Experts of a small language model: 471M tokens.
Below are experts of layer 3 (counted from 0) of a mixture-of-experts language model. Rows are named router (the router's row for the expert), gate (a neuron's input weights, with its number), up (a neuron's input weights, with its number), down (a neuron's output weights, with its number) and show model dimensions 0-111. Each number is 128 + 32 x the weight over its row's rms, rounded and kept within 0 to 255.
After each expert's rows: a language model's description of what the expert responds to. This comes from a sample of Wikipedia text that the model never trained on.

# expert 17
router [165 168 185 137 187  45  97 159 180 147  97 140 102  99  97 159 135 118 123 174 111  79 119 139 104 115 105 151  89 108 164 124 169 117 152 125  73 166 183 131 139 145 131 107 131 105 113 121 149 109 114 129 125 144 131 100  95  88 158 126 163 140 118 192 122 165 137 153 159 181 122 167 137 146 137  76 166 133 100 145 111 102 166  82  71 107  84 171 119  64 122 107 185  63  98 128 112  99  98 151 168 108 126 130 108 171  77 129 171  91 154 164]
gate0 [144 127 145 120 158 107  98 159 146 115 128 205 108 168 122 162 130 120 146 104 133  51 110 127  51 100 147  73 124 129 117 121 155 108 164 113 174 113 124 198 128 136  76 130  96 115 166  90  88  86 133  82 127 103 149  82 114  99 131 113 106 127 130 189 135 128  85 129 136 115 134 146 210 139  86 132  91 154 104 157 159 112 129 126 107  99 136 128 128 127 147 156 125 113  95 134 153 119 123 130 132 126 133 119 137 118 131 141 127  97 106 123]
up0 [172 174 156 115 107 131 127 128 139 172 141 122 102 134 130 163 147 139 130  75 129   0 135 129 130  91 127  57  90 149  76 128 135 130 126 159 107 135 134 191 194 176  80 157 135 147 118 124  96 148 146  92 167 129 130  86 146  50 141 124 115 118 151 175 150  98 134 194 134 122 109 154 179 156 116 154 150 174 100 162 105  47 128 125 117  75 120 136  72 158 110 123 196 121 120 122 194 113 107 125 123 112  67 103 129 128 185 129 167 127 151 166]
down0 [131  57 139 127 129 177 126 241 246 156 135 116 127 138 122  98  76 126 137 155 128 129 110  86 136 140 206 125 128 132 131 128 146 158 154 108 154  79 106 204 176  74 161 134 116 143 180 177 145 129 126 165 131 148 144 141 120  79 141  98 109  96 128 127 123 128 179 141 148 135 127 118  82 164 154 183 172 148 149 122  75  79  57 125 119 145 137 107 139 137 109  77 131 166 125 216 117 122 128  81 177 146 123 127 209 166 130 142 120 186 159 127]
gate1 [181 132 134 127  95 161 140 134 116 143 135 106 122 123 115 147 126  96 106 121 113 219 103 145  57 137 119 134 133 125 151 119 127 118 119 141 117 138 103 147 130 129 158 156 169 147 109 127 154 111 129 124  73 132 132 116 101 130 128 103 189  54 167 149 121 101 147 118 113 128 136 124 130 147 117  80 101 125 129 137  58 120 131 118 127 203 128 172 137 133  91 129 129  83 128 125  73   7 145  88  99 125 111  55 118 152  81 215 123 150 129 176]
up1 [165 135 129 145 122 167 152 178 132 126 193 139 138 159 130 133 139 115 145 133  81 126 172 114 126 104 138 128 160 102 131 128 158 122 127 184 130 131 127 134 177 130 126 130 101 174 133  81 187 106  94 174 120 117 121 118  94 107 128 176 133 141 197 143 129 129 125 136 110 126 128 139 120 128 108 141 134 132 182 131 127 114 131  94 132 166 122 184 120 136 125 153 118  88 169 127 144 101  69  73  61 126 128 138 109 185  28 127 128 123 131 122]
down1 [130 126 137 128 130 119 121  88  49 117  88  74  53 123 145  99 130 127 148 101 133 125  91 105 173  88  47 141 119 182 101 134 128 133 135 128 134 130 114  99  99 104 152 164 125 145 176  63 121  93 128 149 184 119 132 115  57 216 132 150 113 122 130 135 131 139 155 103 157 108  73 140 101 145 110  26 158 130 146 168 106 127 128 158  89 129  92 214 168 130 126 127 130  83 113 173 123 130 141 138  99 180 135 130 123 141  23 148 116  61 165 132]
gate2 [133 130 120 127 171  72  57 115 128 119 110 153 113 127 130 152 164 160 218 125 132  95 127  61 121 125  74 132 141 114 129 116 109 137 205 136 169 121 201 160 157 132 144 104 113 101 118  76 158 127 177 104 172 122 113  30 151 194 126 124  33 170 148 181 152 124 161 113  44 123  77 100 126 115  69 111 102 170 149 101 131 104 127 150  62 166 120 138 142 135 133 168 151 173 128 188 119 116  78 130 158 163 106 121 132 127 126  88 164 139 139 117]
up2 [168 100 161  96 157 135 171 220 161 210 118 122 104 125 141 139 138 191 219 149 110 100  84  81 124 112 127 132 103  87  98 110 112 121 148 130 150 160 122  99 128 171 150 120  94  79 102 101 141  78 125  10 128 118 107  95 127 138 127 133  72 139 137 162 159 123 155  59 114 120 120 108 140 106 108 125 114 125 135 123 192 126 146 122  97 146  98 127 121 212 143 148 175 108 153 185 118 146  86 163 213 135 132 154 125 127  72 170 162  99 120  84]
down2 [104 131 128 127 164 136 160  81 104 133 190 139 154 147 121 143  96 100 147 101 104 160 202 130  45 170 136 138 122 132 112  95  84 122 128 118 133 128 120 161 162 123 120 120 127 131 152  52 142 104  76 149 159 127 119  92 146 202 176 130 151 156 179  96 191 118 134 104 147 167 154 125 218 121 102 149 120 123 111  62 125 117 136 127 107 113 134  84 127 114 146 117  69 131 107 126  79 109 115 138 137 139 120  73  95 116 151 103 121 115  38 125]
It responds to: Music and review vocabulary. Pieces in album, song and review articles: Metacritic, vocals, guitar, bass, Total length, reception, chart table headers, plus yards.

# expert 35
router [130 160 178  93 125 122 114 125 169  76  95 185 120 124 141 107 125 141 135 166 162 118 133 151  84 162 128 114 149  86 100  81 151  75 152  93  76 133 102  94 146 156 156  72 134 131  90 117 138  86 130 131  70 127 124 113 134 121 112 167 114 151  92 142  91 181 108 171 164 170 115  95 141 109 150  90 109 166 136 131  82 160 169 130   8 118 118 183 151 114 111 164  89 126 124 169 163 136 125 147 212 161 148 132 136 146  87  75 168 134  91 103]
gate1 [112  96 133 128 136 113 165 163 106 128 139 126  70 123 128 106 102 120 164  95 130 100 133 133 124 107 162  96 108  77 129 130 156  99 215 132 109 126 166  67 116 131 144 139 147 139 155 121 203 101 135 120  96  85 135 143  73 151 127  95 103 136 157 150 146 221 133 194 118 124 128 135 135 132 176  93 163  98 126 124 128 148 128 124 133  36 100 141 209 130  59 136 221 119 137 128 115 112 100 132 139 145 146  98 120 137 107  92 133 127 124 129]
up1 [138 123 128 118 162 115 192 146 125 118 169 128  75 152 130 108  93 116 182 106 127  83 151 133  77 121 153 115 113 109 125 107 128 114 156  83  99 123 136 127  94 177 100 130 150 126 127 127 128 168 126 106 141  70 106 206  82 144 130  88 130 193 147 137 109 211 130 120  93 118 113 129 128  88 185 111 152 138 127 165 126 172 161 114 140  56  71 142 176 119 119 150 197 116 129 140  84 131  67 128 133 149 136 114 116 133 128 109 134 124 113  64]
down1 [107 120 117 163 152  85 121  89 131 130 178 130  87 126 133 128 103  75  44 122 131 127 127  95 114  80 133 138 151 128 116  40 123 121  44 107 133 141 131 128 159 182 127 132  61 105 128 130 193 137 157 131 137 130 130  74 168 167  94 104 152 128 124 135 139 131 192 100 173  57  17 184 172 117 128 176 155 122 167 122 142 126 131 107 124 131 146 129 118 183 106 113 153 190  90  94 139 100 155 130 118 124  97 115 116 165 107 114 126 171  68 116]
gate2 [121 113  89 126 138 149 212 183 128 101  82 203 100 156  94 147 101 183 121 138 128 111 128 128  99 206   0 114  91 144 132 129 124 127 157  90  33 156 159  56 104 142 146 133 141 184  63 141  93 126 137 124 116 137 133 117 217 126 129 131 110 144  90 172 111 140 129 120 196 128 139 149 154 161 115 127 100 144 146 138  64 150 171 153 115  96 124  96 129 117 120 113 123  95  61 124  85 132 142 120 151 131 152 171 131 120 162 108 136 170  74 146]
up2 [105 138  85 124 216 141 205 134 130 128 124 163 128 113  36 173  95 131 139 152 100 100 123 133 137 167  58 117 132  20 125 147 130 125  99 102 114 130 119 116 149 193 153 135 128 131  41 132  92 142 135 124 122  67 131 115 195 127 114 127 141 170 122 135 133 141 110 130 187 125 138 161 120 127 165 160 128 130 121 122 131 194 153 109 106 134 127 190 119 102 129 161 123 131  93 122  80 126  91 124 134 129 194 136 125 117 129 122 131 133  92 133]
down2 [155  84 123 179 106 172 125  94 161 124 150 134 114 125 147 132 132 133 138 160 132 147 132 139  96 131 129 110 123 155 115  43  96 129 143 122 139 134 119 111 133 133 123 126 146 148 107 151 129 123 124 133 135 108  76 128 157 108 154 120 146  51  92 123 124 118 170 131  98 161 124 133  69 130 182  81 125 111 103 120  91 101 108  59 102 144 125 127 135 128 134 175 147 136  90 153 109 113 182  90 137 167 170 238 126 101 128 184 135 137 128 118]
gate3 [142 113  96 135 139 140 147  93  74 175 101 137 151 125  47  96 110 214 119 128 185 164  98 115 105 119 120  93 128 114  96 144 137 106 126 156  99 142 162 170 119 112  91  24 146 119  82 117 100  90 130 178 119 143 128  96 123 173 127  40 126 105 102 125  76 140 118 116 131 143 112 100 192 137 210 105 139  85 179 151 121 165 127 147 113 124  79 138 139 123 127 152 164  85 103 128 140 134 129 131 128 132 120  68 139 131 242 154 112 116 145  83]
up3 [134 110 128 149 138 135 111  68 117 134  67 168 159 127  76 135 124 247  84 152 189 169 134 102 119 147 100 128 125 114 100 128 141 116 123 138 125 131 137 151 124 117  92  81 125 130  73 132 121 176 131 113  77 176 136 107 127 154 132 128 127 129 110 103  71 134 120 103 130 152  91 130 139 122 176  96 104 123 121 165 128 160 155 148  54 102  79 129 143 102 115 128 136  87 130 174 244 150 133  86 145 112 123  92 114 130 207 136 124 129  84  84]
down3 [ 91 117 152 188  73 106 143 129  77 163  87 127 121 155 155  97 119 114 105 105 108 175 149 164 183 114 104 124 137 163 145 148 191 107 108 137 140 105 147 144 128 131 181  48 158 155 116 201 131 124 131 117 132 137  80  57 114 130 142 167 191 118 128 128 158 121 167 130 113  98 132 102 178 101  86 128 128 127 100 142  79 167 114 145 168 123 159 128 128 125 148 156 123 129 117 224 128 165 117 156 153 164 171 151 150 136 152  67 136 119 121 177]
It responds to: Place and street names. Final pieces of English place, street and surname names: Street, Creek, Town, County, Bristol, Brough, Millwall, Armstrong, Ltd.

# expert 46
router [127 169 198  50 161 138  75 105 115 125 155 156 123 144 135 120 144 126 119 138  64  89 117 154  49 136 135 163 115 111 116 128 145 135 133 127 133 161 145 101 136 151 110 140 144 138 111 131 111 106  93 121 114 138 107 128 124  96 156  91  91 129 131 117 122 158  89  66 115 124 119  71 130 135 138  86 110 131 148  91 121  76 153 126  73 159 122 116 131  87 123 103  87 121 108 158 136 169 150 110 145 159 199 148 144 125 108 127 164  84 148 145]
gate1 [136 216 134  92 103 123 131 122 107 143 122  67 145 130  93 106  98 130  64 126 126 109 105 134  97 130 218 192 148 123 131 145 126 132 138 141 126 132 124 119  81 131 109 129 106 119 120 128  45 127  81  95 118 128 154 133 216 129 128  87 135 113 133 204  62 154  95  73  67  73 153 113 120 154 129 129 221 113 121  92 107 147 177 129  33 136 139 131 106 128 133 132 131 134 116 128 167 163 114 102 135 219  98 125 126 173 124 175 133  98 128 150]
up1 [130 195 150 129 145 178  82 108  76 131 127  77 128 147 150 128 110 106 128 125  92 111  75 133 189 172 167 157 151  92 128 187 160  72 143 161 178 134 180 138 113 147 132 205 184 128  92 109  46  71  60 127 159 145 123  51 133 126 119 124 102  88 102 137 127 128 117 129 156 109 164 118 159 107 165 139 105 105 134  70 133 120 166 121 107 154 167 100  91  50 130 126  53 134 120 141 147 122 129 111 172 142 128 147 127 134 133 146 140  82 137 201]
down1 [127 156  95 127 120  99 155  76 144 168 164 131 139 180 167 136 156 116 108 124 123 137 120 138 128 115 185 118 124 148 117 130 132 167 130  83 129 100 110 132 128 120 168 138  51 171 102 124  81 179 134 130 152 117 129 111 113 128  82 183 185 142 128 135 124 127 113 182  82 152 141 131 122 116 133 104 109 136  94  99 125  95  63  56 159 124 131 148 152 195 149 146 116 154 129 107 141 139 185 175   7 138 104 127 132 210 134 137 172 126 144 128]
gate2 [117 121 143 126  84 122 217 154 126 105 105 192 106  55 102 128 100 118 161  57 111 153 177  99 113 127 137 217 131 114 131 128 121 138 121 124  80 137 125 122 128 144 133 124  99 104 109 151 139 127 128 124 129 130 210 148 114 118 128 121 134 199 140  81  79 149 133 124 113 155 123 139  98 169 129 115 128 173 145 134 120  60  63 242 121 132 103 107  99 206 115 112 126  90 120 140 229 144  92 132 115 138 170 127 145 132 154 102 132 132  94 115]
up2 [104 155 146 139 129 179 227 131 117  82 104 115  41 131 144 131 133 154 128 137  91 125 128 123  94  83 148 178 125  63 163 123 133  82 127 145 111 128 135  80  94 187 129 126 127 140 168 163 127 137 118 128 107 132 142 186 128  98 123  83 127 193 129 120 127 135  84 129 128 127 137  72 132 129 128 107 106 125 125 108 113  93  80 158  83 184 122 123 103 164  67 102  96  67 176 145 132 136 161 120 130 168 135 136 163  88  96 104 143  63  67 147]
down2 [ 97 128 115 155 157 125 135 135 144  96 135 141 161 148  98 128  98 129 129 134  47 128 141 129 106  65 174 133 118  99 130 164 117  91 115 129  69 121  91  93 127 194 176 118  86 143 115 177 132 154 126  89 158 138 136 179 197 140 150  94 134 140 180 110 122 115 110 101 178 105 135 119  87 118 129 138 144 126 108 130 112 130 130 186  75 153  46  73  93 169 162 192 117 114 128  91  70 121 172 206 189 124 120  93 194 138 114 160 128 115  86 130]
gate3 [196 152 128  74 197 120 152 166 121 193  98 166 146  88 116 154 125 135 155 132 110 114  98 132 115 118 125 128 140 107  99 134 130 109 124 127 160 127 108  74 128  96  78 129  92 135 131  87 130 175 161  77  89 138 110  93 159 129 138  52 124 129 114 138 133 114 189 135 133 140 130 119 172 164 123  90 155 127 140 132 103  94 176 134  44  60 121 136 134 102 132 170 129 115 123 155  81 109  84  43 137 156 126 146 147 137 128 119 119 130 128 148]
up3 [135 124 148 138 130 129 175 168  44 102 149 147 135 126 132 130 125 128 141 126  91 152  39 104 105  26 103 164 135 135 114 168 159 172 172 131 126 121 128 174 157 144 102 108 128 119 115 101 148 141 163 128  86 137  74 134 136 105 125 134 136 167 123 132 132  12 199 101 152 171 161 123 163 128 120 116 148 159 143 208 153 132 156 142 142 144  64 122 142 143 141  97 129  58 112 109  86  96  69  36 104  92 131 111 116 133 141 139 116  78 134 125]
down3 [138 103 133 127 127 136 153 127 108 162 123 108 130  74 145 125 102 124 128 120 111 134 131  97  67 206  54  87 111  93 128 130 147 106 163 128 132  94 160 170 100 193  99 138 142 185 150 136 177 162 114 173 150 103 116 116 138 129 149 132 155 149 113 126 205 186 122  80 128 116 169 138 117 161 157 134 128 135 142  93 143 130  30 175 110  90 168 122 141 131 106  95 173 154 121  83  58 103 164 140 124  88 164 124 140 156 137 124 125  93 207 126]
It responds to: Numbers and ordinals. Counting words and ordinals, including split pieces after f or th, such as two, first, several, f-ifth, th-ird, 14th.

# expert 47
router [136 121 120  70 127 114  46  73 151  76 111 133 158 181 116 101 151 117 136 138  94 125 119 136 120 108  90 131 163 120 176 123 140  71 166 128 120 162 122  92 155 156  69 109 121 112 116 159 132 109 132 101  79 176  83 148  96 123  89 112 144  69 109 106 116 107 123 120 133 133  80  84 116  49  57 140  42 137 172 131 108 129 159 137 111 143  88 130 133 142  90  88  86 105 108 125 101 150 112 110 157 141 139 107 125 151 140  81 170 113 136 111]
gate1 [122 130  94 161 114 123 126  93 105  54 136 149 150 156  83 182 204  93 130 169  99 168  74 122 130 138  98 103 159 102 154 100 144  43 128 117 119 124 131 140 163 179 106 151 113 202 100 141 107 138 125  78 117 132 105  84 114 142 124 132 133 132 141 140 153 130 136 106 148  85 126  44 123  54 105 127  97 135 130 151 102 120 134 142 121 127 115 128 191 141 131  84  66 138 141 131 155 122 131 116 147 138 187 152 123 117 119 101  39 132 123  84]
up1 [127 108 143 127  91 127 123 122 130 119 210 213 163 175 104  56 118 122 144 157 106 149 118 114 160 139 170 193  89 134  71 130 132 126 123 112 112  70 126 117 149 141 114 120 127 169 144 150 127  91 128 123 116 176 117 141 137 178 111 143 138 141  75 136 124 118 139 142 122 124 139  36 140 140 100 159 121 226 129 139 117 180 107 124 187 127 121 114 137 168 164  79 100  90 121 129 130 121 120 125 142 114  84 145 126 135 205 198 109 131  70 136]
down1 [184 157 163  97  98  74 120  96 109 162 120  79 128 116 139 160 108  55 130 169 126 154  68 170 144 128 111 115 124 146 172 108 111  94 125 114 113  55  78  63 118 121 118 126 147 101 127  96 130 109 134  89 228 120 149  72  97 125 192 129 103 114 157 150 100  66  94 131 176  88 109 174  92 110 128 102 126  94  74 126 110  58 127  83  82  85 144 147 146 182 120  72 129 103 141 130 116 127 112  65 128  99  82 148  98 107 159 113  97 130 112 152]
gate2 [135 121 142 118 174 113 109 174 108 153 127 107 136 168 181 111 136 124 143 127 129 172 159 122 129 110 195 140 129 146 162 137 132  72 209 113 142 130 119 122 141 136 115 179 132 133 115 169 125 140 153  96 108  99 130 144  97 136  76  72 128 102 137 130 135 124 192 171  63 110  50  87 145 114 127 130 131 118 105 120 128 140 145 138 131 150 199  88 111 183 144  79  98 127 107 118 105 116  74  76  67 137  71 145 144 167 129  45 170 127 137 150]
up2 [ 63 135 179 124 141 107 206 163 128  95  68 113 182 164 128 152 132 182  92 117 125 159 134 119 107  55 166 111 152 124 146 103 112  95 130  82  80 141  48 148 119 129  37 206 135  98 218 141 127 125 175 121  94 114 119 167 134 130  84 146 141 136 125 125  52 133 129 177  95 151 123 106 127  89 114  70 137  89 141 127  96 142 134 175 126 120 139 109 120 165  50 104 170 128 128 144 120 183 114 127  70 134 144 186 108 137 123 100 121 152 140 176]
down2 [134  54 155 121 126 120 145 176  70 129 116 133 111 128 176 125 141  89 171 112 210 147 131 121 157  68  90 129 176 133 128 177 128  61 107 130 141 126 158 128 166 143 154 204 174 134 103  99 106 101 115 113 173 100 107 136  92 202  97 134  62 134 145 133 146  72 177 141 147 147 128 190 115 137 130 114 127 148 129 112 119 151 195 114  96 149 126 108  73  70 139 153 139 146  76 121 158 170 144 150  41 109 133 129 123 130 167 167 125  58 127 178]
gate3 [ 47 115 118  99 122 127 128 118 205  69 117 121 128 136 154 148 138 154  95 130 131  81 108 129  70   3 122 110 133 175 136 133 115 121  80 150 146 113 125 105 136 141  77 134  87  79 127 106 115 129 165 131 127 144 111 146 134 157 155 108 105  46 128 134 121 120 137 127 141  71 140 205  86 110 123 129 104 136 132  80 128 130  97 118 176 128 132 122 141 160  90 143 110 112 177 127  93 119 142 198 169 124 132 112 117 133 156  55 127 116 102 140]
up3 [ 94  68 101 131 112 133 112  28 120 143 108 137 112 136 119 127 127  80 128 103  95 190 210 179 130 117 155 127  77  63 136 115 125 118  64 103 139 130 192 145 142 111  30 152 121 107  98 109 129 113 119  66 116  66 126  70 112 207 127 158 128 136 160 153 110 125 129 108 132 115 123 171 103  77  72 167  98 164 149 122 121 129 106 109 141 140 130 133 107 128 123 156 117 127 156 108 114 104 129 162 102 211 122 156 116 122 114  67 178 130  59 119]
down3 [143 121 110 115  99 100 131 130 105 116 138  85 126 130 142  83 102  92  81  97 118 160 187 146 133 152 188 182 174  99 123 112 104  76 118  86 151  58 212 112 144 128 109  70 116 110 179 120  97 107 184 118 126  92  96  98 144 126 181 117 143 139 170 138  94  90  75 189 115 106 133  99 150 112  85 155 130  86  90  76 135 143 144 128 164 101 126 106 138 166 104 130 128 117 121 120 150 104 122 128 146 125 121 112 126 104 143 109 190 162 135  67]
It responds to: Nationality and proper-name starts. Opening pieces of national, ethnic and proper names in war and history text, after of or the: Syrians, Roman, German, Russian, Israel.

# expert 39
router [132 122 135  39 154  90 131  99 206 135 171 174  90 109 127 109 151 149 141 129  80 119 133 150  49 112 100 182 120 111 108 114 169 104 168  84 151 151  98 130 155 161 133 103 123  82  72 173 178 109 109 113  97 131 152 112  95 125 163  95 109 113 130 132 143 154 134 113 134 180  92 129 156 112 126 142 105  92 130 146  70 127 156  88 124 164 152 115 110 105 133 108 122 108 120 132 100 148  78 119 133 130 179 106 114 147 141 136 169 107 108 121]
gate1 [133  81 108 119 129 126 112 122 218 173 103 124 160 143 161  59 198 121 148 143 137 125 110 189 220 136 129 224 125 103 170 165 162 116 135 145 155 136 151 128 128 137 157 118 133 128 148 128 136 111  64 108 142 112 171 112 155 125 129 134 119 114 127  84  84 158 138 128 111 150 164 100 182 141  93 131  92 111 101 136  75 120 144 159 114 128 198  93 120  68 120 106 114 155 150 114 137 121 135 158  82 170 155 113  75 158 119 125 184  85 116  99]
up1 [127  80 129  78 117 102 124 163 148 126 122 223 232  66 126 104 124 149 150 128 121 101 169 149 150 136 149 174 151  87 147 165 133 121 145 120 174 135  97 128 118 133 222 129  91 106 166  77  85  70  59 111 137 127 126  69 135  81 176 122  87  94 209 131 187 124 146   7 136 152 152 106 178 131 111 144 124 137  52 129 144 127 144 201 108 127 157 111 124 144 151  81 129 146 101 170 128 116 136 151 184 145 147 150  89 111 118 106 180 108 127  53]
down1 [132 174 115 120 134 112 137 141  63 171 161 182 130 149 127 101 115 118 133 161  93 117 152 115 117 130 131 140 128 171 129  95 123 102 128 155 128 125 127 134  90 158 226  74 195 133  87  83 112 103  80 135 131  95 129 133  63 130 128 142 128 134 112 148 127 164 128  82 134 157  93 111  94 191 128 219 186 106 153 125 135 130 129 177 108 151  82 105 111 142 192 166 133 127  94 120 117  77 181 134 115 124 128 129  31 132 106 144 125 106  78 120]
gate2 [122 201 147  65 101 167 119 128 147 136  98 114 166 128 107  72 119 127 124 115 126 139 118 150  93 139 127 173 127 198 195 132 147 123 141 133 154 188  90 149 132 169 129 143  87 128 125 163 138 118 124 139  87  89 111  63 152 122 161 126 126 126 140 117 124  97 169 124  80 141  60 182 187 136 148 168 136 120 144  86 111 255 114 148  44 135 138 118 149 147 134 154 105 116 175 141 126 149 155  98 133 124 161 127 136 114 226 118 157 128  46 105]
up2 [185 137 125  75 147 181 124 124 156 139 124 124 147 138 115  74 102  71 112 129 112 122  53 236 128 151 137 165 155 143 160 129 133 104 127 147  67 205  78 128 138 120 125 136  99 102  80 150 120  44 122 198 126 131 119  87 162 105 160 131  80 164 124 156 136 132 100  53 120  94  94 108 170 155 131 108 157 110 131  53 114 188 108 149  46 136 149 102 130 105 130 172 127 136 166  88 133 108 183  97 128 127 198 170 135 111 193 119 146 128 117 128]
down2 [105 193 107 136 112 146 132 199  68  58 128 152 112 114 144  86  68 110 137  76 112 130 130  67 123 136  63 163 154 134 147 127 188 146 106 128 169 132 111 138 111 140 178 145 120 175 114 221  91 123 128 131  64  61  87 162 124 110 163  60  75 129 103  85 130 110 182 114 123 131 121 149 101 126 119 166 131 124 118 169 149 175 113 136 127 110 173 138  90 150 206 105 121 114 106 100 127 145 130 142 105  63 134 120 146  67 123 137 117 122  89 140]
gate3 [102 118 144  65 123 120 149 126 135 129 157 130 128  97 125 108 124 134 214 159 133 105 107 176 137 109  54 129 137 132 149 147 103 182 141 117 132 135 125 126 129 136  76  95 107  65 129 174 115 113 133 147 131 122 167 102  88 142  80  88  94 117 167 116 230 128 125 135 149 161  73 166 138  78 164 131  90 129 156 102  67 129 109 127 252 122 137 127 115  64 153 126  98 132 147 142 103 146 132 102 115 111 144 131 125 100 138 129 126  55 101 138]
up3 [125 104 172 139 104  52 122 124 129 132  89 123 104  67 128 196 126 148 119 132 176 125 143 254 117 106 124 117 183 124 166 104 142 118 122 149 139 123 180 132 128 126 120 131 137 131 177 208 113 148 144 149 172  96 115 154  73 102 128  85 104 131 133 107 127 127 171 140 128 132 133 127 144 161 128 149 189  73 139 210 105 116 104 137 148 135  79 141 153 104  71 130 136  73 128 132 118 160 155 114 180 172 157 119 128 128 144 125 196 134 180 128]
down3 [148 115  83 176 137  87 154 134 120  99 148 202 112 137 146  78 147 101 177 124 157  96 150 123 219 152 171 146 127 140  97 217 154  40 139 157 144 127 126 145 132 162 141 115  77  86 120 130 128 102 110 130 145 133 143 117 114 155  77 129 145 205 146 116 154 135  89 125 168 149 169  96 135 159 143 124  99 150 104 127 183 128  83 156 192  85 145 158 132 153 146 140  98  88 137 197 140  52 128 126  88 150 190 142  90  97 155  96 124  86 124 135]
It responds to: Quantity and time words. Quantity, amount and time words after prepositions or before nouns, such as half, several, time, about, twenty, weeks, up.

# expert 32
router [158 127 124 106 155 111  94  98 114  24 106 174  80 147  84  85 124 107 140 166 155  83 146 163 146 160 130 165  98 114 140 110 136 134 159 100  90 150 159 139 130 174 131  51 140  50 120 145 158 116 132 107 103 178 137 167 114  91 115 103 121 118 102 129  69 130 132 120 136 180  91 146 112  99  76 104 155 159 160 153  83  76 146 126 123 122 103 132 159 129  69 139 120 136 117 148 165 115 143 124 177 139 114 157 131 154 143 117 156  91 143  91]
gate1 [156  96 129 126 160  93  97 142 127  95  82 174 119 125 123 134 187  37 103 117 106  45 119 190  97 150 193 113 110 100 168 103 139 142 136 177 129 134 134 123 179 149 167 133 128 104  74 108  83  84  75 119  59 129 126  47 137 158 126 119 170  73  64 135 127 128 130  98 158 138 102 127 128 129 103 127 171 185  96 150  94 135 140 126 109 144 139 109 120  52  91 106 106 116 142 114 131 130  89 131 117 118 101 128 139 112 157 192 126 101  87  83]
up1 [164 150 126 127 123  91 119  72 165 119 111 177 103 127 156  98 170  90 133 105 123 127  76 193 122 164 146 137  60 137 207 106 122 110 134 159 118 143 125 119 124 216 141 103 123  90 127 125 105 142 125 134 149 131 109 114 128 134 162 124 155 131  93 117 128 188 112 135 129 226  77 140 134 114 121 103 142 157 117 129  91 115 130 132 121  86 122  96 138  66 123 129 145 125 117 122 129  66 111 131 149  51  32 132 141 131 180 255 115 157  91 127]
down1 [114 112 114 121 134 128  58 189 132 145 111 132 147 121 127 159  75 117  97 180  92 178 118 213  87 128 132 150  65 114 141 103  74  86 165 112 143 104 170 147 137 127  81 187 164 115 131 162 191 128 128 189 172 129 141 117 146 158 123 101 150  85 108 111  98 140 110 123 186 126 133 130 127  58  95 112 140 123 128  72 132  96 129  97 154 114 173 113 141 150  85 125 122 135 200 121 147 137 216 122 107 187  76  94 129  95  87 142  96 133  88  79]
gate2 [149 119 119 142 171 186  49 155 198  50 112 170 134 117 137  84 103 118  86  84  99 165 131 139 173 164 174 153 125 148 151 118 180 114 116 102  87 156 134 116 136 150  93 115  79 113 115 139 154 121 101 172 109 158 139 127 147  95 126 102 128  91 138 126 110 113 127 113 141 127 115  86  85  18  74 119 156 190 132  90 116 128 165 157 126  73 102 124  73 127 126 128 130 131 116  91 110 119 130 144 154 161 118 128 161 128 173 118 157 167 123 129]
up2 [135  90 148 147 183 139 126 137 176 168 232 115 113 124 192 166 139 160 107 101 121 118 190 131 159 114 162 188  83 133 128 118 114 120 158 134 131 107 131 122 111 111 138 168 142  68 131 109 105  84 164 115 141 177 137 209 119 130 127 107 110 157 123 118 112 122 128  94 142  96 187 103 150 125 103  38 165 129 128  64 112 100 133 109  68 103 128 122 130 158 134 125 154  66 148 129 122 132 132 128  50 108 124 101 126 101 208 130 140 162 124  75]
down2 [127 136  90 222 149 105 112 132 117 157 168 154 164 112 126 129 148  95 142 133 131 137 111 151 164 146 136  86 127 125 147 155 109 145 105 143 141 120 121  69  53 109 172 128 193 127 127 122  84 123 119 160 152 221 104 132 143 200 127 185  47 128 122  76 123 124 131 113 143  90  85  96 127 151 115 144 176 129 131 107 125 173 126  92 156  58 129 146 142 120  95 149 185 128 154 131  90 152 136 127 146 127  81 100 165  85 144 120 161 139 165 134]
gate3 [ 73 146 133 153 170 128 117 178 163 121 137 156 131 172  85 153  99  75 168 179 179  77 148 103 138  83 157 174 167 143 108 129 130 130 152 152  75 105 189  85  72  65  67 144 146  50 148 130 168 154 123 118  83 181 149 141 132 167  64 126 137 198 138 164 101  92 173 105 173 128 151 166 134 119 142 158 115 130 121 194 107  93 136 152 139 171 122 189 209 129  98 155 138 135 134  75 118 127 154 101 137 140 115 161 111 156 110 120 124 118 188 119]
up3 [183 156 129 141 206 128  64 128 179 121 132 127 129 146 157 129 147 190 167 184 155 111 140  69 113 126 133 126 137 127 174 175 126  93 119  66 128  87 131 104 129  94 130 157 171  33 159 132 143 166 160 128 108 167 190 112 136 141 157 133  79 117 106 223 162 145 207 126 122 108 145 179 126 116  96 102 124 116 124 182  78 118  82 126 109 125 118 151 143 127 151 122 144 119 172 152 198 110 122 200 194 114 119 166 123 122 156 127 138 102 108 126]
down3 [127 123 164 130 138 132  93 124 129 121 115 117 112 115 108 126 103 140 129 128 128 138 145  94 174 106 127  99 103 108 133 106  96 126 129 168 142 133 125  82 121  23 164 154 101 123 118 130  57 193 130 136 112 156 193 101  96 117 150 216  89 190 128 102 131 127 169 133 166 136  89  60 127 128 114 148 132  99 111 121 145 167 113 139  87 161 132  99 123 184 112 133 144 111 117 113 122 136  93 117 153 129  83 112  96 118 160 192 167 172 160  69]
It responds to: Party names, -ist pieces. Political party names in election tables, such as Democratic, Republican, Conservative, and mid-word pieces like -ist in Man-ist-ee, Red-ist-ribution.